config.yaml
num_hidden_layers: 14
experts_per_token: 1
normalize_top_k: false
num_attention_heads: 8
norm: "layernorm"
parallel_block: true
extras: ["capped logits"]
lr_head: 0.00636
train_tokens: 578800000
max_steps: 4416
dataset: "wikipedia_en"
Below are experts of layer 5 (counted from 0) of a mixture-of-experts language model. Rows are named router (the router's row for the expert), up (a neuron's input weights, with its number), down (a neuron's output weights, with its number) and show model dimensions 384-511. Each number is 128 + 32 x the weight over its row's rms, rounded and kept within 0 to 255. Numbers have three digits each.
After each expert's rows: "raises" lists some tokens whose logits its average output raises strongly, later layers aside. This comes from a sample of Wikipedia text that the model never trained on.

# expert 7
router:111094185122181151145145143087072108141124105085132152104121110108178078034128157110146134150178190141099155117173176149124146110113127154118087091108126090104136096153187156145071137099125180076127117047095131094168113123124105186152044137077125144137080115092110113164102103133186135143154169160110178107153181138140095174073108122126116118149069127087093166132137156148098113110103
up0:164110071135119113139148166111142163127173111078119183111123213071141109138137079167124124130151116072124124183123155131153148136151106109132141079156143105100081127164119118135064066088137126074120086174084117142174060134122105152085131153122100150076103154111175101161107137091087168147146180095120088091137095124157069101111135173109135196067110128056155152117186150140148113142146
down0:131130086159153142134152139166136075167140189132100136185193156099153111162120084112167164077157084093164086111149099097121123155099111133141127117153152139163110111094125135122148104174129162152169148119087111123113132152120121147154089111096071156099117121106139057113164094155155121188101136124113143102126185096124162095142109134139164159088113149079127140113144132123140118109080
up1:127132138131076083177123116117154109123149161182203146150124145065086106121085093175095116118202086120155165133104143127111073135140078197136141109124120165124113132119069145105115079095164164157159156143098093113119113141082122143126142151126125164136139155125094104125105118116112077086074155143148108156109131155193046120138114170086165072111110113185082095181174056180114118106089
down1:056071142058116186165101116151107094164074123172107141093177131118115165128062103141139102210147162103149128122127176146169123100093130128103118082119173110134147103129070144122168095138146050077122155149129107153098171118130072090103108131133119160128090125167077134108127146098155147072093114112136035132107137093142121129141172133178112082153104163152166127121145091092084109131179
up2:182111148121087162132113181153148077116195114169123134141125159097159069144115127197089118116066100110144123197127138135107151170189159136130098107130178120135118121090124148157137173108153112147170066163149075099114131127092108110154118135112158144149122106087133153106126110121114192129070142171106103115123161102133127121110151131100106121142139130098124116170126172100139118140161
down2:084125146105126087127148143114112128161166150106154116159095118129148056121108090100098111154111131112173156072111134140188122159144204132078115053102158151102105125116094113123117154129077142085130124114155106114148152123141082113159166136104143126116135131151110133134084098077143171145096117138091107126104147125138118140108140142146142164180151137119166136178102201160090126125133
up3:150098123163074100129117152190103123068125164134221104091068127099172156153141144149118153152158092135113151034176114076180108161172142087151091146114183112165142160102133188165152079093127107151083141164061119077139101179151127152142120073149154133101131133163166079134154157131112099172157139075113142200066140130091151113129142165173187128089170164088123096113140106097169119095133
down3:133048096157169123074124099111128139182156203159103147141085047093086135142165153193097117108148111131101119137118203134142132139136092126142123125181144089136214128137086158126092117169151099112103090128184136084112117213066100163098137127117171087111153096130093157144118109183133144178144102155120138118153173149053098184155047111156141135153047110145158086083135145100094187140155
up4:120103117171085089200158154085093081082140151174095101163135112079130120142107110115114160106176142174118217111114098105151089106129099105142192159184169109093150108153108111158114115119128070106143128141144082141087079109095163147097134038104121168138115132145138120113122068112107205146147145167118140166066137164110086141171093105156124185136182147120132174137102106177140079130152
down4:127120092151150074079079126165141134149097123180095125158120123140121203096136142122094141123151125088091144075111149140121159133128141099116145073150139196131144164179133092135183118131107098194135123136101107115123126197139133169107124126124103114124165133096148179160137147164097146112209137108141153158147135157141115111132099151099144127134139089133124106096106105145104138185149
up5:121153128116124114079125131141100200052110121127130134124179124130145141145100193152095139140089173108151131072147166092185108058175098158178128071141173178128157161145146145066097136135164087162071140087091096161131046130094132140097107207075123105117133231149138116091152187162153090093136181119109133108093148097169119111090143152123156131055108123143100166153148098109121124136167
down5:115078145096089170135144144137118109146142087139141084066165098126150112128147159131143158202063195105148098225146117127113118131172162165168131125137140078102169164117131168134140128126095101166090083104162160193142113091099073134158093172074110135039119214102086113159128102146126127104150164099122170135081106111114180172182146164081034131151132121141125093131088146166139176124147
up6:140147141138154133168138143173165201086118124110135051079148127065082113126173087116145113122142132178164084090159131099127131106117073112121136112147117153142133187208132166153081174118124124189144123155101099083153149081123133131095171140108153160145098123164145129101180107151109070150080131128101096043048041156140079176114096087114136221097158048124101112107156178100180124147126
down6:073132124141090085124115066128149057107114121129091122115163210108153113126116135144158130132137142140159109087108141126092093059099049127132136116109168203114130152134099144126136088085167117129087130158099146119131098122131144114095140112112136110114155112137090055151104128111157111149105133118138162126118069083097064131193117132121106140115170106159110158118149100160154137065156
raises: " to", ":", ",", " of", "-"

# expert 2
router:079110151083138119113123192192130130098148145130077133183155150188168157093129079078102136099153176094188102136204090147120103114127166116124146037222107093140134112097143130117177152130122144147179148184148107167182153146171129121117130117104081152140094069132077134130112111168168167171155134121098148158106153093134145161148178163108161138142136134076159113079148130122105122082069
up0:108136089109088132122136165121156144135141118158135110075081124175135146131134109104127061096099139089142152140144143096173116170069130136129078130169100153079089129078096127179104132125080087200178139110079166152131097069094095148047196117120131107166147139051148100179206173159110076192154109095150126129064158134143180060182128137137121218122167118130091125085128144148140166139113
down0:118143130123116189113175063099119100107151156139120141077142123145200090149084103126136178139158135139135129183150109146176193152138172098148130132091142104153083170077085186098138140101127107111154067128089131112152139206155092110118077142168128071121058153113114102086163097103129141179149135128112151098144181126087140086058182124182086172109106098146092098134101143120074060133152
up1:133144150134125095076163109159148124105171131159153127074189133109145102111150140096109181133161129104095088119118084086147122154132142151194133097130071140109138115062191116146168168099100135160084152172165141146164107120122154072085151101151158171144150140146150142054193158127101119139108117143152115098128125173136124094157114139122136129085121152139105148137110098134139114136191
down1:136151125128087092092076140126107134116117111146129148110106114136114103171130142127161095096127171156100125107118142068148104176124118138198136114113122148079110142136144108143071105107139158134148121127128119122098120155079107106079087165131106144116157127191094117136095126166100181131104080133085101102150147109151136163154133127101116122124159085104152191120075091168179155131077
up2:155132075149113151157128148168142161115156168132098114098146081173166115135124133102108148127118121099185093129085156158183119130052138115078102110165107133094103111116114118047090083127201117162087156158157122215145172109078158119123130157055179161116105126099114130097110169139093078137080149188117086053127150159146115051155158161150122180115199129066161066077152121155164140099120
down2:095103159063131116093176153142105098139109134097171084120081162168173096137150146166114171113101140098137108141178139138188125089161115189142161098106130104131159168059137103154163120140104039094127182162109137122170116160179091100191083163074077123095083167127122104139043149191134153153147173120080110112098144115069153172197138223127120126148139150144059084158164149098147093139129
up3:130198173157152122131153191168205113115105134143125169083109092130144084145137152179137154096138127128136142098065120097122087147137149173133107149147065101115135149099167112071107152104157157147106078162155083117150119106125189110117118124088157153100165128153116073092118186176131158105131118124200132157112142100137047117156125134093093107137091107109130141116220135071116171148178
down3:085148129150133183141116158178118178151130074151124144135118127123163175130145186155139105172119143124125125133100113152089163077079107106184109153144155102134204148098123139123144126078138145124110091097067145078173123114071128135109104085166076107102134110126101068147127100148146174187160092126119141146129164190036149171120133151171125144130107072118180128133158143113108158170124
up4:118133144113098083148119127101181111123128134144061069094189167168112058129158096148112105133116086074080148110155140132136109109131108143130131097124194146192114116133091132123140194085132101088123145112092141112098114165076156155114106117166096107145121126115100110112185129149114200127139096086205097157100099188148088155124111077130108124109172075121146110173112160057107147126133
down4:128179110143128081121135152092181133050103170150170108122123184125145108124137056103097162108138142094137150095178088110124174090106090137137101137165088129182129038172151099128146180096078181114188088102124154111132145121103134077133063101084096097136157119111098101082159148090133091141129071091154183142084082087127182191065081124102204130142125168112143143104109231150056090083165
up5:132161121139121079072138122137142163118169147106178154147091144154160084152135079110144090129118101086143132113095173142180126089099089154114091143184179179115094140141146116069210158153128094107164130152170149119129107099127177101166122103186095143106164135181144103143143097163120134168115094116150092169133070160164138100101133192151166091126105094132089076104182158107130145123143
down5:124129111170134082083194160085099184175165124093122125122170124100096121139183135171107180104135100097166127103134182096078149068120125130136081131155152186132107144133122107112136172138167154125136093120107170152133045113102192186138101114074062104124115106117157237083143140083081078140135145119184091163098119147123131132169094215113098137103147115076198122136168125136132073085083
up6:165164094129136143143115160162174121088165168100109095097157090093177162119145151122126085147114181127077119134119133110141134116167102133078157166120087152062093119121136177159157117112157099142154107127098149122088095135103148180112179117166118192146172170158178119123114114147162164162090072142146083081163126145121163143142113148135170127137116157104112160107158137122151076160153
down6:163116143141133109129171114131187143130103196135149095156120173107128153160155142143101176067144152170078141120102127109113139170103108089142168088127160168091130059121094100125159110125166054091125136184136139091130101119169118122109106099171151117159217119131084125143145163102165107146139158121160124150120057130110105135119073135094130192125071157147094120115109092133157107127119
raises: ",", " to", " in", " on", "'", " from"

# expert 4
router:116142171141167154133132108078110156167084116096109148141175060120118102104136120110139126149129174178068112137171162146104161181112158135116117161131120115085178108085093091157117157159114100101118129108122148116181177161148059101145088169171070141109137089215143156149113093194148115114173145138091196090165164159128131164118171107121063110147119131176095155114126150161128115110090
up0:163149075179082130179153077130154105088130147176151110094153151144114129103132139107111098099095141113127103161100110125167070105140058134126125106103156101150100123176138154110110130110158123119110137134159144167116074134115133067079151081108129156088191176118133147131184119104092121116087133096151101171133094164142136110142113127139137156124149153141100121150166111107120129167120
down0:149100098135165080128123073159133169098141195117114102064134113083111058100114157088087128108153124119118117112141067118113077170181135171178096082052124128122091090119173148144163150141119133177152142156189129154082059125144200085151158100155123113108191166128142142147146195095103098099070152110165136154162108138128105129192089185107144133069153104051120070127150113085082123116149
up1:158122080161101075112147144155187145070207134183147076088096164144094083133115140147103113097143113119151149127127109079112112155160106161143122138117190119119051158120144094156129118066124108132136156163161155140082095120081160064112138121137110123125167143101156136176165175083117115130105154120184117137076137180168089075162133138140210112059174167117137132177152144081150130203141
down1:116112145169114125126161128100177104092157123191164114073144119093092076128087125108115167076119120144068172137104120071123133172114106216191121112083133113131079168077113177118105139146132139133151110134175151151107101108130194099122184208128132162098137104114151166099194119138117169114137164097123141130076113111105147158134118112130130158132095137125172171135149120102080067157145
up2:132167089151116080131163127156186123078121184210146137080107129102096121147163156143139104102154112132123117152136121105183082165170108173163088047123157167103092150083126162155155128107090159157126118136155122150091105170054165102106140081149127169040173146119142126128167173143066137121088161187149085118099095183168133085192094154083155111081144151129116126161135101098134157212149
down2:151145074157142061135150136142169144068180164134149107119125092144149073087145125116047097100125149097108101145155127115167072136136108142154144054129123107093072184105157119079166120068151160110118132153131109105138050101134176115126162130102096193119163102155176112139182124146101137143111146148148072139078068184150188101114117163163116118099102177122131083155160132088116159167159
up3:140148155114175094172177077128111115143187069161160095149177130071144123119074110098133097118142114110072113110106087126172084151081106128139123110139158164217131181136111187113142190120174190171109124079162160072095118102112124110145153150159151076122158075099145133138120188147153119073166172146098146173103145097190129085104159114097167129078197081152074117140172128128119152131175
down3:138109138127127078058138157137140150099109229118159199146120112116073106107142117130116168052137143161131097106091118117161167104200145100146153184144150122085089084176155145163150152137125104112106090130095109117131168184142166105084119155118109144082110072125099130150136111107123073069111108099100162135119140084103152120118133164152125082116059112169131113073078114192137098123169
up4:164127114162078101161154097197182100091099102180134100103135155146102145087195160179098156174157113127180133102108085049130078125207110149195099124133152134155092145111114090170142133076129154110099144101160162140128074173095137064106172147108140109102187151117131130110153138156098102142105128126120046144108104149184099095188156120127119129065144154111086127144119118113162171134167
down4:149107155141113157160125135145108174171088099137128130098131114111089151111104123101182170100093203117142134115107100159139123133148153158197073146135146101177136117126088101155083107183085140087164098128125147120128172180036146151121179125071152097129124154082196146113079127130128168141102111140124087087118130103157102118117204101102182121119151098086092151104082128154142093148135
up5:117108121151117123158138101131104130077154147078183092107099094097086141166107134116147169136128128173166107110155121097109152166170056166140103156152129154082090097116107096082106090149164153124089171129122146131150138079131158089091114171115132133133118159047166113155112191085144202108152141171150088103106102147113131138192053150196168225124117069096081119153110194124157133149186
down5:080168162092085167105095165147092094135119137178108142114155142094129107071132080133109084159124179077143120142114105142167159096141128092071154138255068116066109195148107177071169105125112176117168129101172118134091164104080062097116099100138128126143128116144110137148146138142131195105142144139125125160122130103125078149124147170077088149115126099163141148140111097160129138038155
up6:144105110114119080153157123155179144124152164181098089102108137096113063126156169165087139099130089135137096121088103088141112134183083142120091078093189121110063123135158135132162139098174125170116174113139122168124074102088165129071140076106129161077208120143186132109140073121101209177060172165189078156135120150147092064198120175116178117094177167107100093135161163073121147160132
down6:170131092161147072147112090129112142089159202125152082070171155080100071127154148119067107122174118139139094140136079092117105079139105172166103055064142109114058117122209123085164110069154173173112149102097121164054105140123159123097139091144173134112190131125128131121212142088103112138104151147100081145091109192134099075138089128110125145099162155093075117163174135106154088143167
raises: " Member", "eer", "hip", "ism"

# expert 3
router:120103076168144109093134121136103117105119107113147171117122181112110167153152132132170153153083099135174149079106133087100116118097135086169192128162145186184122159154108152117156157125078120168082174192107110124097045098108147154095156163138153104136186152087112118107139128129133085113150158120145137103109144083135122117137122094139119097116226170166146136137094097168069094122119
up0:179130079157168121123166152166107129088078133087160118090083079097137117105094161199156144092137122166107155105098120085130114067151137155175131085113130090168105142138147151097151114144151128108114148081134135135077080097093144152114119133118177130131138168130139119089159211169166112102138178173131129121156139129093119085144118153035170130084151152135126130168181088126119072104115
down0:118173110186085127121144114088128147139136100154145125147103080144108159087053147143124106132119193180123126129111131145149153148083102144087170152126077160121169149117121121161066065114157146097153062134151123165088172123138110157146131163180159049135186114115094108122086119184108120123175112146166109100134114117101087111093115130124155096089146152122194063115141153154169126118135
up1:097124136139122080201105112092113120131094091152099086153187122163164090136150080154119152115170147112080099096137172058141166161147154160161143101138047130119052097096108153169157122121118109109186153174116158113153121169137105123107135125076130155157129181113204140094181168126071075154113161126069100127125121169117128076136136133141126185096178121116032072085127180092165162165143
down1:108139126109118145156130158166163147086094092101065092115079112155122161172125075116183131085099167166166079097082082124169085087112108116146150119134119082122089153094188162186125141122092088117147087090106133105140134127153125105203135102116139138112162112155145132132135130066125124101123144078115126103169091164082204124153118159122096167128170173134123146087125106124072139184138
up2:125177099107173102126127054158142137120176173120141162065088135106129100146117114123124141084084149126105188121077178153178098135111118103104183106160156131111110124171155130106166183111185107132068126102119118114128141145133149168095125066120109118136133164140107168119101077069114082074108154109112144124077127145157104143128094092154133110134111164153114086162124123108188117193123
down2:108178096133115106088087109174025100098116148128135153114087129114127170081113156112076120091097170116121091121104151165227107104174127098105156103135146136110147189126121109117123098125145094163117136164149118099156121096133116174133120078125098094129107166120080162148113092139108141110144124177125109132089064149156171136165135118149162150088133097108202114133092080113180167102146
up3:099096107164130162096078145128103112118133150114155106066090142125134173094152083139160146080130131113054060189108103151149054138130154125127143153129133080188075132185170180139176106167160170107146183130106144087117121138082122141116110094136124107132127163186173120126109145158174142158108152162123117172123139137127133100093146177148124208139108119110110144126147140169156082152100
down3:137132159108120137139164110148109139120125122165159155103097117125113096101117152114174251137157151145076152098162214118120132153154162155081112151175123154133170104158118173134188058182135114136078135133142141135105106147120133160111103080102175134151149134103155128093131104139076176094072094096179115089162097139080158125174104116132117128171148149107108135117038102128157110142195
up4:141129132155143150173112136094133110113130113134150147109176094123124091084113101118153155125187066104120132085063101142123154091132165145159144110100109199185137108126151178107142095109150104188071142147126146163059143137104162122090185150200104164107126121082114128109164134102164116092163097103079105131088121174179087147171115124164154120109176192127144102159201102132139139146145
down4:117152093113097147169159132087136110048140127108170162101155113084114162106101061067101126185084095176110120098113097224135108113140116176209179105166090183108117107098110166153130119177116143158090121171065184132175161066114126091129134146123057096121120228169125103104157155180082153139193167149131162173144152161101130101151160144147137165132149182190079066141177127143144106118093
up5:151104112116134077127182155152132111103154150074161105085140125127055093119147150149108069152101140142096163142122141082120113150127054112195107046142148136102127108119129127147159142111131159106094174101118106060087134186082134107113155134165149139111194146124208098153112122199099081113096100159063089119144118090132114032089126167163107093123174188155088164146120116095177143148163
down5:132139124098178090098125117111138147080140132108080138162100165121101163154074126149103086160134080103141146143156158173054122125169095168115087104151099150112101064168192061086143086108091107126161138131160141109123143133129168148123097133166164108137125159157122195151022147146186088111120130134102122086148086119152132089105121128180154141160126113084128107167154146147120182160075
up6:123122189151105129185155060153138080097167188152072145124129110103106110154150141162115157082191173081160122135166082110109133132147078166113105141104082162122094084110132119107149161082142122175094116192180126093093129120122181106126101116090161211107156115133108175108113088114129138162134193164149134117112124171133099091171123172127174116168187118119159127149177156158105131124150
down6:125081134247145165213105087147056113124138166162105170146121135127139108094099125193163129127072110079142130170079109127141047153110118168148174137133132139171170080057084155146116118112098129152140119096168111159095121077203164233135101153163113131174236091098119119104083124096152090139176113155107186152093154077206143102157165116120142100129158142105144147179154131103156129107093
raises: ",", " of", " in", " and", " to", " by"

# expert 0
router:155131159091119167177119098101139119148095136177100138151090137140129164135075107175147120122108125121079173169083137144150172111127114128058113168052092117105123100111122095144067086138206146114159060119175167148078174121151158175180131095102156145139077138156110150085100156069132132128072059125115069153187073106076150109098122097151162138170083089113159085093094102117167171131156
up0:137125140139125133120184131127152149031113134127102170135182178058145143102178121167140172158087157135122061145118095145156105125177094139141093060133112124176105100158097129141124126095127069156089111109107137071168084172088155134051106156154120143110157088137183121174090138085087105165158126125140075217170151120145135083123099129140072114107170126051169130107184114100109132136180
down0:137116091120149211145136099091138143176188064129107183131097035155133133085134100184152148192103123134137178146183100113171171184117073120152170156066164089168183155148137118099175109129112130152115130091122139132147148070163119136121102072170179147121102047161125142112134087038124154123193129060124136145065190132079094101179108122166165142157149137122101141136147103112182120102150
up1:162159118143171110173103075131165126107201135110141129122101102149118077100133106100116164121174171099120052160167137125174131121166095132133146153147139164128141118178116144124050083142083098122150125116146170107142145122163123046110055087138092121141151121120094123115150091113108102109076127124110094124149115166136144106105119173152123173118104069082098154084157089087112162182099
down1:148101064120141069118059112066082128126164142128145058123157131130103147151161111114113148126125202104168152164166104114178167081145022108114085149142153202049115101111133215116129169108077140091168085139128189113103156170134136169144165115111117148057151125194091096149116133108081059095105178169109087123079094118176132116067102184177101084138102142128128119120097159178140113168155
up2:102169148138135037173139145183165117135116161126081170114154127154136099163143146138082044081178074101157164120098109115119082185112093143139081079154126145161127118112089107142100145095157149200087186171183124132116124109155147127119172087141162129087197189135180111110148132095127145127130103118173104159142163153136129100207092136152167168096160090118070052144130167119150132156120
down2:202115125193165128250172077141136114144198191135135077077115113094099044128130159143097131108162136096107076132138111125174098147169099178144109128101123146114076118147119136122094103060148144133142124145139149146138126149111219157135122103125115130144197102077145139067166142104105111128065147140105092098106094121189110109121128153102161212107117152089140136155148145086151155177142
up3:150167120137082090115138075079127126075116173181140138130139121093078063155152100100054094097134157093106125160094121124157170140135071111114107099142144117102130137050134117118127100126133143157124153153148136215131120182139131106134155115116191112121179067148160128105189101077085115185106111115119139137149105108122154035140137137184091130127110179162105196088159106082146200124202
down3:106127079172126109136108134132176152137154127093165119124129103176185114105135095069171114105107079158168173123195127101152171132120150157101171136084090125141144131181149115056120162156207081129157148046154098133126101065116143116134102091171098102158119138088145183127165137119113134130129166127149144121121090160120129156162077165106159139101166094112146080119092140140112132149098
up4:137121108113136126164178113115126146104110115099149159171117187140133061151149101115125138079115072139157080137092128103176094166142147138095194085172131088199141109071145131097168133171055096112126209138073146188093139115096127143073137140140121148129135176141161155128099123134073102163126140078189139129147182150123123153150093153082119174112136113126127129145161155123071166109104
down4:106116155140077120148135122076112141112096135135091166180139198118127080143157146156051150096127102113106102121140146137123096183101101141160165111120164144134188093118138144189142146160063127117119173120104128183085126071190135119076172209091082126153093165075100084116091123160105141127103060169136121113153192153097127103121079122134103129119151129105145166150129102114088159128146
up5:134194150136147124117165105191108141115180137102132147118089141132188105142180132153122093086131161145152126154146040079140077205125127131130104138116065118166092120134127075114133139126132075096181152128132150158096082110135188100124115086121101122151115179106126172203117146133133128183143131172135094140127111136143134131141170171168125174097148085134052128159096141095167137114128
down5:160180134085169176107167170155125168159152068076126098142148078116112156098144127050070115175122156142182192141093127180133080149134139081095130102113089133154146173145127147103151096159091109128147157094087035153136125133148102131138152124149118149081052084148111172149146137175092117147136180110120130134161123188168126211141095152135131161086149116105163058167153110174100125057042
up6:156094124147116126105134118128149122107108161160090145073141098181148088084138130156117113138116153141134052160102150108136100146081126130134142134108156137154106136043149124150109080104188140126163142112175077073084112124151088053160140129108117139083109126152107125131144135174160136120104069120090150171085085106143119112116118120119101173138107183136092158141135178101119157137128
down6:117104138104134145100116108136069173070144151176108145110093102121150144113102176113085083096126138103108107067076160118152105159096087164150129143111158176184161150152186119124119072073121170102129141079130142108074149114129108233126123067048051097160136103056163145114136164148121108076177090074139172147135220077124167156142105137151128141120098168123138131116153145142159192157110
raises: " to", " in", ",", " and", "ia", " on"

# expert 1
router:095149158158157157109124111071116155157081136104121125144163067120129097123139134136147127130107177167055122132160160156101170167105163120118136178153110116082173112075078103141113165157111101110109126092125138124171169166157054101148088176201066132125134080222138160147113090192127128093176134134094197093169165159121137168106155118137070107139095127184090157108118167152115120110089
up0:169146100145081087126096136165197133066123164143172124112125139104086109111145137167108148108118050114141117157119107065159065113151109146120091112113168119137061121167195161121109144126142140175160141112163126146105079114104181102082194082129137119080187148115160153103205118139119152157104130161128067128067081189157090079194135121125138141071156070160070067118150158087135127180189
down0:140117070157120081176116059103127117140162150162184122124097131098099074107160184172132110116136123122129145162101135168105087121153152117184163113123122136100088101114117151074116183109122109124138105130136103158127133136103117084055066129143178129124148133137148155090170110098094179113182091166134099117106144188160139110149069158067151151151122129147104120158166085133108120185065
up1:156182099122143088174133080135140162063124165151120151078113090105106070162142143140111126082108130127148118160080109106151080147131134157140098071116147168149079175154152162098144095080129151100145156132128087130120067121114178076063133137179156108118190147137176141124153149117136138150121183140160083159027129150137117132190092163128187123081171136109094077161195121084100098185151
down1:147167133097115077138144145149172077086086141149206125131117128096099160075123127109153097142173113111133144182088115105161127122126121135123101119146137105148093137190180112134149087141111116110052104160191139159099049122118126030060140052125182147111148126087112119089192147105142131123121160167129097137104113183184113113172119115113156125099115134146086106119121141074133114148216
up2:149162124093139084126120102126155185136133131127143131087095085074084097074130111104105110151112080098154112140141059095182089142152123142150135120091168124145101142111194146108099126124098155105095090126158083114069086158109122104098159105119147083104147133143166136142178164102119145114048201131157114135069072182130126103140092162111175150067166153096078107124120128097140114202213
down2:142111099162110149135177108145144128095130128115151115049157135100075138095070129180099105143099142073092129110094146104138118106122107179073135116091112120139095116149142173092137164173109070064113098137186175155108090130106163109063169107117072104107185125135143111087161139101148149150143128144144128143134156216113214116114091150068181097108157111144130045152128113124169100163175
up3:158155103140100116181129149157144121084189100146197096074115109115129086139098138150099129118126129149128133153072109132167119116186122167153090131101188146143079139127148130100168131132125112141130092094165141115072081104081164101085179098117160145087175170085153089126208147115136170180053146118178112138142143161152123066176129171102182121071148158122110133183171146099135111149194
down3:129132127135099161123139122105138105127117134110130192139095130160091083067162104139058119106115106145149142161164207130130136135091154133098144154151140157098123132181115144142115107113108134113087082128110147115129122118172110108093127122114108074153152243153194102116174113104157137158075165110135134127098079154090160067115214115169211138148108102139146129127187152057141084090145
up4:162142143131130147149095155129129106110181133132111085075059131125152104114144176161140169160106057099171137177095110100147104103177156181129152110134146075158125141178140070101170069132102125142125157108131111175124134079131135163063129086070150128133123200139196131083152091099090208147103139130133047071140157151077135101088104109114152108168151171081079110154146110079105148178163
down4:087181136138094097102104119141053103099118130078108162134117096162093041159116158157092131110114088089093128075100093112162127145129149101124150166167139158125206088140152076097169156072098172114163109163122142174132179120190166101116090144103133185110097088131079111157135133142121191192142141131124232154165211131129126147143161178198066100181128088102129136163120155151119126088135
up5:127184111141098081147139099165180112077133140146141067083165095090087097151150146134123159079141119119153091124106092095123063127152129170119072070077184117124073166128133136112145122157144094148148143141175145143074063082049165067109164101149136143100199163126176121097193143124139113167119112153158091178086113166148075104141096175120179122088115121119107125154173155095138127154132
down5:167110131238143062095150079142194096114111184148155159101174100132132129141104186097098125106127153143159109191113163114148096148173144170122154146114161126115101102094111190107144154109138152112067093149113163114070116093131207124081161136102134075184205151142151146098206141127154128124148159135124123127105085183167133138119060144171128162147134095119078134181124120068129151145139
up6:148122092132131096175083089149160107113164165131139098077124135078126110072152098196080122093115099063154135132094123094110093066182068130087113075097170122125128155105168151123118077084172125135144121120194079137077100088057167140093160145124191089130147141128153123128153137113066154139137103134185095172049130152152100076173085139110179149082149173146130104196186114055137150142127
down6:104123090158094098114138088124139076120145168147146101123090094094085091094125175116077123140109075169171158148139148162114130129155065183135134077111141122123081085159178153149121138170152124109133119096131137124101086123107142131121152122139150104112158187106166084099180093143112075095155124097144145131113140140090144157116142136063166116126153150134114038206192135110148119127160
raises: "atic", "eer", " LINEAR"

# expert 5
router:086150162126154156117115109085109162147085125106123116149166061113119083121130129127167126141108167170055119119169152163100165164106169129111135184160111104074164096072098104135134161153116110094102124095115127114188168167163067083143086175195072116128130075227131169136105090202138139103171134146101203106159176145148136161100155115127080125149101121174079151100109167150110114104080
up0:126162086125083133129087126129181148097197166152135102098142152140131115109161121190107098131143111102151160128115121076149045114158103164158125078082172117139053135167162182121101139142141101131149118105135106155076066122115167097099173118125140144078151192128151136133180133087118161143087168137140102141069124190160120065213125135144185177074148161115106087160173119066141149177146
down0:139186163111147088113109119132114084075124181098097156134149151133155106130162123129138129087129130171127112122080187156118109138136123064125198156116123110147099141126169149198107126153103140144080159114126131171105101153167145080127110196188125116069222172153100172197124130097132136087091128108069117101102166101152135145134105121111153110098105077103122154163183126113115123112085
up1:166127087122089080175117129143152114079125135166121106116141101119120089132150148150101131114189118122103130116072095132123056123165116149120141144122105132136077143113151144147162110078126131151110152145188071137105097080117180080115131100158130083094190169119178111166188145126121142085098157165101058105095116164093086109169130137133157174051169116157090102146144137090121072157156
down1:150118118168079146136102145154164156123210154155110145106152098127102060076129096186104107100123102176139125143063142147133064136166096121118126105095152123110116148126094123081137123076170157113072122109169153134064133111110172097114115111126147118102119090094119083163154158083121160110106107145173108142089118154154109088117122130173168133115174121127121106214160166085115168176132
up2:159100101146132126172096137156188133147191186176133077087119111087137126144123157117127117088162099129143115168090122099166084173146087145161080076113193131152052122113160144138130117106158158147124136093132147124112068128121153094076152074111116147112143134117156116118158124117117141154100144117167068189105106162142091080174134150126197185066154130093140105180170143091158161158157
down2:141165114144117104115092125138164086199161162122126143082132147109152079176192167173111150138139112158134092159117133118164076148136109148180120057102101155200133124110174147135144124121095152154100087126136112151104093108067112163119170132135148188154189146132147152117098073122108130145128145117161087117154093152129130065139078170145179135111121140127128103127135137084118118128150
up3:198150069132088089131108143140199152089118155142141116115121121080132070083125155139106100114119115095143093107122099048184119118179140198144060103099206100150049124184191148135155135129137102118131134098161159129080071111081149121116128046116140108107177171100140146140153101111129180150092134141157114165123128149133094106178111164107179164101144164124087092112163111101110154175187
down3:178100125163138097179117138156165151159128106134115135110150117075110041137145097143112118123154140101095105132158119090107092154147177088128130067101150093128102152190129134166108122098130142198085176164129095143107054135076142073106146127158179120063142104109127066118115148134149101063117195137138100101121120143126107101124167178101151147070117125165194159138123100102112116142170
up4:174125109135142077147122160185176142117146193162125096081138124119133100166146153131111137120166101119106137149082106077152098111179097152113146113120158130140067135092165140124147112099125142147109155156150128152109099079075171097100182124111122145081167189074144131131186152091096159161084151104173100174116118179138137102179122178121168122101160129124108118117163111076132134199167
down4:164142125122141094116081146145163123113130123120189145147093104112111093122143137157124074130176116131117110109122138125145063127114122120153110136149180129126083115111116149168131152091156137184112142176153083135099097103108119080146130142091105186092147144128140115159217132141084131113084133106110102124130147145185144110122140150151094152101147129094116127153209131058165129174189
up5:146121058108105143174111135207150071101140136199164115069073125147110143124088163094090100143098134093140134131135107081153101155158150114167075108103169139147126097121134132130133071118141120119148155190153112144162093136120140075134141145058163127087132107094186110119164152109071151125086211116164092145059061166121146119145119188117164119080154187086137087142109123112114129166152
down5:153149151152146084126116157099117133133155125151143084097135148160140097171125102149141090122150149100147113132059177206139148145132106147144148096192156130105117210038100149147127130136131096169097200100018159112117159185145144066110146081135093161071116147098132104131153133106132109196150073164209124140187102135166111176143168077096095103117149117075109102084099152155157112082180
up6:181154082118105089158172140164175158084164155143155094077123129151137047101147135186068126111150124139104120168126131083174096143158101144151110119130153112175070118137139161078136131073124147129131101136136157150034095125138125124102147119118139112091204121102191145127197143099095185136098112151152116123134095169137139116145093156132152168094149139110122122122206159085153119201155
down6:148106081138144101121107132142139104082150129148155101106143139114110123122143140127126087094153094089136102137091160136163108135133135138094145157143139093128077155120192115162124127138176064159141131096168134165118083134092170136100163047137102136110148163067153147077197156097096156167067118140175040167112106131118134080144130144113160138102184142099110124172170139061110150177106
raises: " JPL", "eer", "ville", " Command"